Weights of a small mixture-of-experts language model, trained from scratch on English Wikipedia: 64 GELU neurons an expert, 6888 steps.
Below are experts of layer 6 (counted from 0) of a mixture-of-experts language model. Rows are named router (the router's row for the expert), down (a neuron's output weights, with its number) and show model dimensions 0-159. Each number is 128 + 24 x the weight over its row's rms, rounded and kept within 0 to 255.
After each expert's rows: "raises" lists some tokens whose logits its average output raises strongly, later layers aside. This comes from a sample of Wikipedia text that the model never trained on.

# expert 87
router [111 148 134  92  82 125 152 163 148 138  94 144 151 129 141 135 172 165 138 118  95 138 173 114  87 152 138 134 146 146 126 135 101 129 121 105 142 159 173 105 170 105 111 136 130 107 120 146 115  98 157 159 156 122 116 130 111 161 165  95 137 114 134 146  96 133 146 142 168 135 158 104 112 119 124  99 148  95  87 154 181 130 134 135 141  86 139 118 166 119 136 113 153 114 127 150 155 157 144 120 125 142 165 153 123 140  66 114 152  82 133 156 135 106 168 128 106  77 171 153 101 120 160 149  76 160 147 130 119 145 161 179 138 153 136 137 138 127 116 119 110 150 182  96 116 126 123 142 128 121 101 132 107 146 130 105 115 131 138 111]
down0 [148 150 109  73 155 131 136  97  94 116 126 128 125 141  84 150 135 143 114 146 117 115 133  96 136 125 104 100 153  94 119 155 126 128 102  93 123 119 135 121 117 147 145  94  59 121  61 146 137 139 117 116 100 155  94 140 143 172 170 102 108  89 131 127 124 144 126 143  98  89 106 128 149 143 111 148 135 104 159 136 131 117 111 134 124  81 178 131 128  80 107  91 137 100 139 116 127  87 139 150 129 159 150 145 168 149 177 143 113  96 157 132 146 139 161 134 140 130 131 164 117 121 142 122 118 171 136 119 119 120 148 108 112 150 108 141 118  93 169 129 145 165 113 178 130 106 139 143 164 130 120 107 116 121 127 119  62 130 118 180]
raises: "yn", "y", " of", "da", "-", "ld"

# expert 125
router [110 139 112 116  74 130 124 143 146 148 107 122 102 137 109 112 122 161 119 109 175 141 124 141 110 135 138 109 121 135 143 162 110 121 128 108  90 103 145 123 150  66 132 120 116 127 124 136 139 137 131 154 159 170 136 100 165 126 124 111 158 118 121 125  88 129 110 113  99 142 137 149 131 152 158 159 105 131 105  90 123 129 147 175 147 138  72 155 143  83 112 128 115 100 142 164 134 117  95 140 118 130 159 154 135 143 165 118 111 148 116 155 154 106 145 184 149 112 147 146  73  90 159 154 107  65 153 138 144  99 123 147 126 113 160 137 132 173 133 157 143 153 101 101 126  85 149 149 145 106 145 140 111 140  83 120 132  91  79 169]
down1 [146 133  76 137 113 100 119 140 103 164 122 125 163 130 142 167 156 145 106 116  88 111 157 119 139 124 149 128  80 137 135 201  86 154  76 134 148 132  89 101 153 146 122 146 118 151 152 154 158  97 140 118 144 117 148 146 143 154 111  99  80 118 103 123 155 102 157 120 144 126 127 140 112 120 107 124 161 154  80 155 130 125 127 100 104 130 159 136 135 137 131 149 102 104 152  91 134  96 132 150  91 129 180 110 108 148 120 126 117 110 121 146  99 146 103 112 159 107 139 160 129 108 112 142 114  74 114 101 187 147 167 169 117 139  86 125 104 164 116 157  93 105 139 152  93 125 141 129 164 120 140 140 144 104 151 144 135 131 125 132]
raises: "ac", "ys", "ap", "í", "amp", "od"

# expert 132
router [119 123 130 133  72  92 105 155 139 169 142 140  96 170 148 127  92  99 118 123  91  95 163 126 105 131 101 124  92 149 141 129 150 108 171 117  96 142 127 138 144 152 113 159  76 158 127 112 116 143 121 100 107 126 122  95 120 144 128 135 153 115 115 166  97 118 157 127 115 177 143 136 121 110 106 106  83 184 164 129 113 164 156  99 106  98 140 109 134 118  96 156 153 120 136 108 120 114 162 126 159 130 158 168  94 117 119 168 126 126 124 134 121 132 142 149 121  97  80 155 148 115 128  75 101 116 126 108 117 122 141 117 112 140 164 122 151 124 113 122 173 118 144  96 133 113 134 154 177  71 118 140 169 133 119  90 117 144  99 105]
down1 [163  96 129 135 100 108 155 125 131 132 103 169 127  97  97 114 114 116 176 112  45 112 147 138 125 138 144 149 154 117 124 114 141 129 122 145 114 111 147 104 127 151 111 169  97 111 121  92  67 130 147 146 163  99 114 113 136 135 148 109 163 163  93 106  90 144 147 116 131 155 115  98 151 130 115 106 120 138 125  85 174 147 134 164 137 160 135 154 157 155 128 125 130  88 143 131 113 129 174 101 144 132 160 130 135 132 129 112 123 148 129 153  94 174 110 163 132 107 155 113 211 117 113 121 154 145  96  89 114 152 148  97 134 143 129 127 123 121 154 126 156 107 155 165 128 117 125 129 133 118 123 179 144 142 128 125 166 147 149 159]
raises: " during", " (", ","

# expert 86
router [105 141 139 130 107 143 133 159 133 146 128 157 153 133 157  87 162 130 132 101  98 161 178 135 119 130 122 122 156 146 114 155 109 138 159 105 155 168 129 128 166  79 150  84 142 132 122 130 106 129 128 169 109 138 143  92 134 170 134  87 152 175 104 149  88 161 157 103 166 142 160 135 121 144 136 118 149 102 104 149  89  90 145 103 137 108 154 126 152 104 136 162 166 149 138 151 128 171 130 123 147 127 141 150 160 110  77 134 158 124 135 153  97 116 110 109 108 108 125 138 151  71 136 139  86 174 140 148 114 132 140 105 147 119  90 133 141 138 136  94 109 142 161 121  86 155 128 125 123  78 115  99 112 133 150 132  88 100 106 128]
down1 [100 139 133 144  70 154  83 125 100 115 129 146 120 104 135 112 152 121  88  93 138 157 113 165 106 130 110 166 105 108 121 184  92 162 137 177 118  96 111  92 137 138 132 146 156  86 118 155 165 134 158 123 142 113  91 120 156  97  62 149 164 141  65 105 114 120 159 159  95 159 121 149 141 158 101 126 104 145 129 132 117 162 114 119 147  99 121  95 122 103 145 115 105 122 124 102 160 131 112 113 123 154 118 139 125 104 156 116 166 112 160 139 140 125 135  99 131 126  76 143 115 134 140 136  95 163 117  95 139 139 171 135 123 102 118 145 134 137 128 119 172 118 129 151 154 108 119 157 132 123 100 175 142 107 118 140 119  99 118 151]
raises: "y", "eni", "ys", "oro", "ita", "ical"

# expert 128
router [125 167 120 125  88 118 129 141 110 166 146 155 129 156 147 152 122  84 152 114 120  75  80  99 129 135 166 137  75 161 111 134 160 111 168  89 124 151 161 159 156 168 101 135 176 124 113 117  97 111 141 106 146 134 130 110 138 118 142 135 124  97 130 134 175 136 109 130 122 126 157 166 118  68  97 132 162 164 124 122 162 129 138 131 116  90 105  86 133 148 131 144 136 104 106 133 129 134 123 112 124 163 146 126 162 148 108 151  86 117 115 108 137 155 114 144 135 130 106 109 154 155 130 105  75 126  80 128 125 122 139 140  89 139 123 145 130 164 131 107 146 108 120  96 131 141  87 183 107 127  80 124 153  88 154 109 122 117 104 130]
down0 [131 123 139 174 127 101 150 159 112  95 129 112 166 136 135 139 116 109 107 108  93 126 101 124 129 131 131 121 104 183 108 101 152 121 166 148 157 135 166 156 108 125 138 152 122 140 176  91 178 108  98 159 127 124  97 150 133 116 122 136 101 143 140 150 177 139 185  94 122  96 119 123 118 112 145 155 138  98 160 138 163 115 113 113 105 128 155  95 137 132 121 135 146 136 113 112 167 122 110  89 104 120 133 150 112  99 100 167 110 148 113  93 121 150 132 113 182 140 178 106 129 126 150  98 148 126 150 126 102 112 153  82 121 139 172 154 126 150 150 123 146 101 126 159 199 129 119 112 135 151  86  98 161 128 135 104 106 125 111  94]
raises: "m", "rm", " comm", " origin"

# expert 124
router [133 147 125 140  67 129 117  91 158 130 111  83 141 156  58 105 138 155 158 128 128 104 109 156 131 151 114 172 123 118 175 143 123 116  93 148  95 136 144 127 149 142 149 138 151 100  87 135 158 104 130 150 193 144 142 104 143 149  95  88 111 135 137 138 106 139  98 165 141 140 115 124 127 183 140  86 136  98  95 146 115 108 138 140 111 140  82 138 148 120 101 116  99 123 144 161 109 117 137 133 130 154 156 117  81 137 128 141 129 107 152 130 132 141 120 170 114 120 144 127  85 126 168 176 146  98 182 128 118  98 141 177 165 144 132 165 116 150  89 134 127 132 128 131 117 144 111 109 135 114 138 162 135 111 120 145 153 132 113 154]
down1 [118 132 110 151 127  70 140 151 120 141 131 170 112 138 133 126 136  94 127  95 113 139 201 148 143 138 114 124 123 139 157 126 139  80 134 121 141 156 142 116 154 132 108 105 144 169 112 126  63 113 141 126 146 146 130 128 120  70  84 108 138 143 117 149 171 125 123 136 111 118  93 162 137 114 168 115 120 140 153 128 140 150 152 153 141 123 132 113 126 146 141 122 153 128 125 131  94  84 138 103  91 159 136 116 104  79  88  70 129 146 174 118 136 145 104 146 115 144 123 133 153 162 107 122 149 153 121 116  78 132 144 167  82 126 128 105 163 132 133 137 173 117 128  91 144 119 112 129 160 138 121 180  93  92 147 144 155  86 121 146]
raises: "ti", ".", " |", ")", " as", ";"

# expert 5
router [137 134 110 120 130 166 147 132 170 150 140 161 119 155 133 123 161 117 145 104 100  87  91 117 144 143 114 119 122 151 104 136 152 138 172 141 108 135 117 125 142 168 100 118 153 140 108 117  96  92  85  93 131 130 133 170 125 172 119 149  94 115 146 144 173 116 114 124  96 105 113 124  99 129 135  95 164 135 143 104 106 105 161  93  91 162  91 103 130 117 157 127 120 181 131 101 126  80 153 132 156 164 124 130  83 145 108 120 120 155 132 142 110 147 155 106  84 108 143 137 137 111 113 157 108 172  81 135 117 101 142 130 101 173 108 139 104 116 164 102 166 163  94 118 134 157 104 145 113 158 108 122 145 111 171 155 117 152 119 141]
down0 [ 87 112 119 118 143 126 105 128 114 128 128 108 119 109  97  79 205 127 130 120 123 125 141 141 142 103 114 163 138 176 114 153 129 124 118 140  70 171 135  73 134 156 138 162 124 140 128 153  92 124 148  84 124 164 128 132  86 109 106 138 118 163 154 106 105  97 123 176  90 157 154 106 159 152 125 146 134 138 151 149 147 138 135 177 160 136 159 126 137 110 172 148 149  83  76 119 137 142 112 144 103 131 139 142 119 100 135 129 129 114 131 161 133 120  93 125 126 149 118 125  89 136 140 156 132 152  99 134 146 140 198 162  98 131 100  90 125 118 167 146 113 169 138 107 130 146 150 109 101 143 139 108 140 107 134 116 116 113 150 127]
raises: " critics", " view", " claims", "ust", "ctic", " claim"

# expert 23
router [144 133 172 137 109 133  96 167 101 152 158 124 158 115 149 138 108 100 117 135 163 119 139 107 118 128 169  89  85 135  96 109 118 106 182 153 117 110 125 128 123 127 111 138  87 119  93 100 103  91 112  96 141 132 108 118 126 163 136 157 114 121  95 148 171 146 148  83 121 124 104 113 128  69 148 147 101 159 139  76 121 162 111 144 135  95 153 104 116  87 138 148 184 133 142 135 143 140 135 131 135 156 161 126 103  83 113 121 129 118 142 110 140 106 110 142 109 132 124  87 105  77 122 116 167 143 105 100 141 112 155 165 146 131 173 135 125  85 139 116 170 111 137 106 125 154 131 101 124 132 136 130 143 144 175  99 103 104 103 101]
down0 [109 156 133 145 149 129 141 151 102 127 112 113 102 119 102 149 145 102 162 152 111 179 127 131 144 146 106 140 105 109 138 137  94  76 118 152  80 140 133 135 153 118 137 135 104  75 152 154 132 136 169 116 137 138 141 119 144 140 171  84  94 119 119 137 154 124 129 155  98 161 152 102 150  59 140 140  86 153 160 130 132  87  88 158 152 149  95 127 109  95 159 139 167 139  76  94 120 106 140 134 165 154 166 125 131 123 121 138 140 161 148 110  98 151 125 138  82 112 139 136 149  81 118 115 143 138 101 107 111  90 126 125 106 138 125 138 134 135 158 129 102 101 140 162 137 136 123 111 124 113 159 152  98 137 149 173 173 131 138  89]
raises: "able", "ted", " sites", "ability"

# expert 121
router [119 143 116 142 125  90 149 140 155 112 152 155 116 159 115 134 119  94 168 104 112 102  99 157 161  65 165 167 105 136 118 133 170 111 149 108 153 146 142 162 172 167 110 128 153 111  86 126 143  87 131 146 110 148 108 109 125 128 147 169 131  91 144  98 164 139 128 100 124 124 134 154 120 152  87 148 139 158 157 121 150 159 144 114  84 149 107  78 100 145 151 143 132 144 108 135 132 156 126 147 143 144 124  99 148 137 115 142  81 140 127 115 151 147 114 132 123 149 108 121 153 167 116 128  90 148  78 153 130 109 148 111 104 169 142 121 128 167 145  97  92 119 100 130 106 118  92 191 141 165 109 105 131 100 134 138 130 118 121 112]
down0 [ 95 116 114 146 136 140 144 140 158 124 143 165 177 140 133 131 147 137  94 113 114  80 114 133 128 133 137 141 114 109 107 111 143 100 141 149 122 130  95 102 113 140  97 118 122 101  99 135 179 118 135 101 126 156 134 118 143 142 108 193 128 140 140 107 112 145 127 124 159 126  73 156  82 121 168 129  86 120 194 102 147 132 139 141 134 146 100 131 136 195 132 149 107 136 122 140 144  95 159 125 130 112 119 124 109 147 114 114 122 107 118 109 117 155 112 103  66 107 130 130 123 124 126 104 136 170 144 131 157 125 133 145 139 160 123  91 160  96 101 174  87 104 124 106 113 169 160 109 137 136  64 173 148 148 115  93 161 124  97 140]
raises: "-", ".", "/", " (", "6", "0"

# expert 157
router [117 178 145 173  81 132 147 113 139  88  99 122 162 143  94 122 105 118 136 146 126 123 136 163 138 168 101 106 113 137 147 148 145 145  82 159  94 116 156 153 158 100 160 153 115 124 143 145 135 132 128 150 171 150 166  69 122 127 148 118 122 103 117 143  97 155  97 136 145 160 150 194 172 180 138 144 132 108 115 120 133 127 134 157 127 134  85 145 116 127 138  90 130 141 127 129 114 142 118 155 133 146 151 163  88 146 184 152 116 195 121 103 116 138 137 153 138 139 173 160 124 120 162 128 146 112 107 121 125 125 101 116 108 139 174 137 113 174 104 155 126 141 110 126 145  93 146 112 129 119 142 128 158 152 126 109 117 129 110 149]
down1 [107 132 163 169 110 152 111 131 116 111 154 148 160 101 103 121 130 155 156 119 193 100 132 145 158 124 138 150 102 120 113 108 101 133 183 176 133 116 179  89 126 126 130 143 131 108 151 168 154 136 159 133 159 107 174  91 122 103 123  98 111 143  98  98 118 173 171 151 145 113 127 125 114 145 161 148 164 105 153 156 126 138 131 124 112 161 139 147 141 147 100 118 118 116 120 124 140 147 132 133 157 100 151 142 142 153 156 143 131 139 128 132 127 168  93 123  86  98 108 100 161 192 101 181 114 144  95 127 129 103 113 110 121 101 137 133 110 183 126 138 157 136 127 142 111 125  78 130 132 146 122 139 141 183 116 152 142 143 129 118]
raises: "ien", "us", ".", "ea", "e", "ren"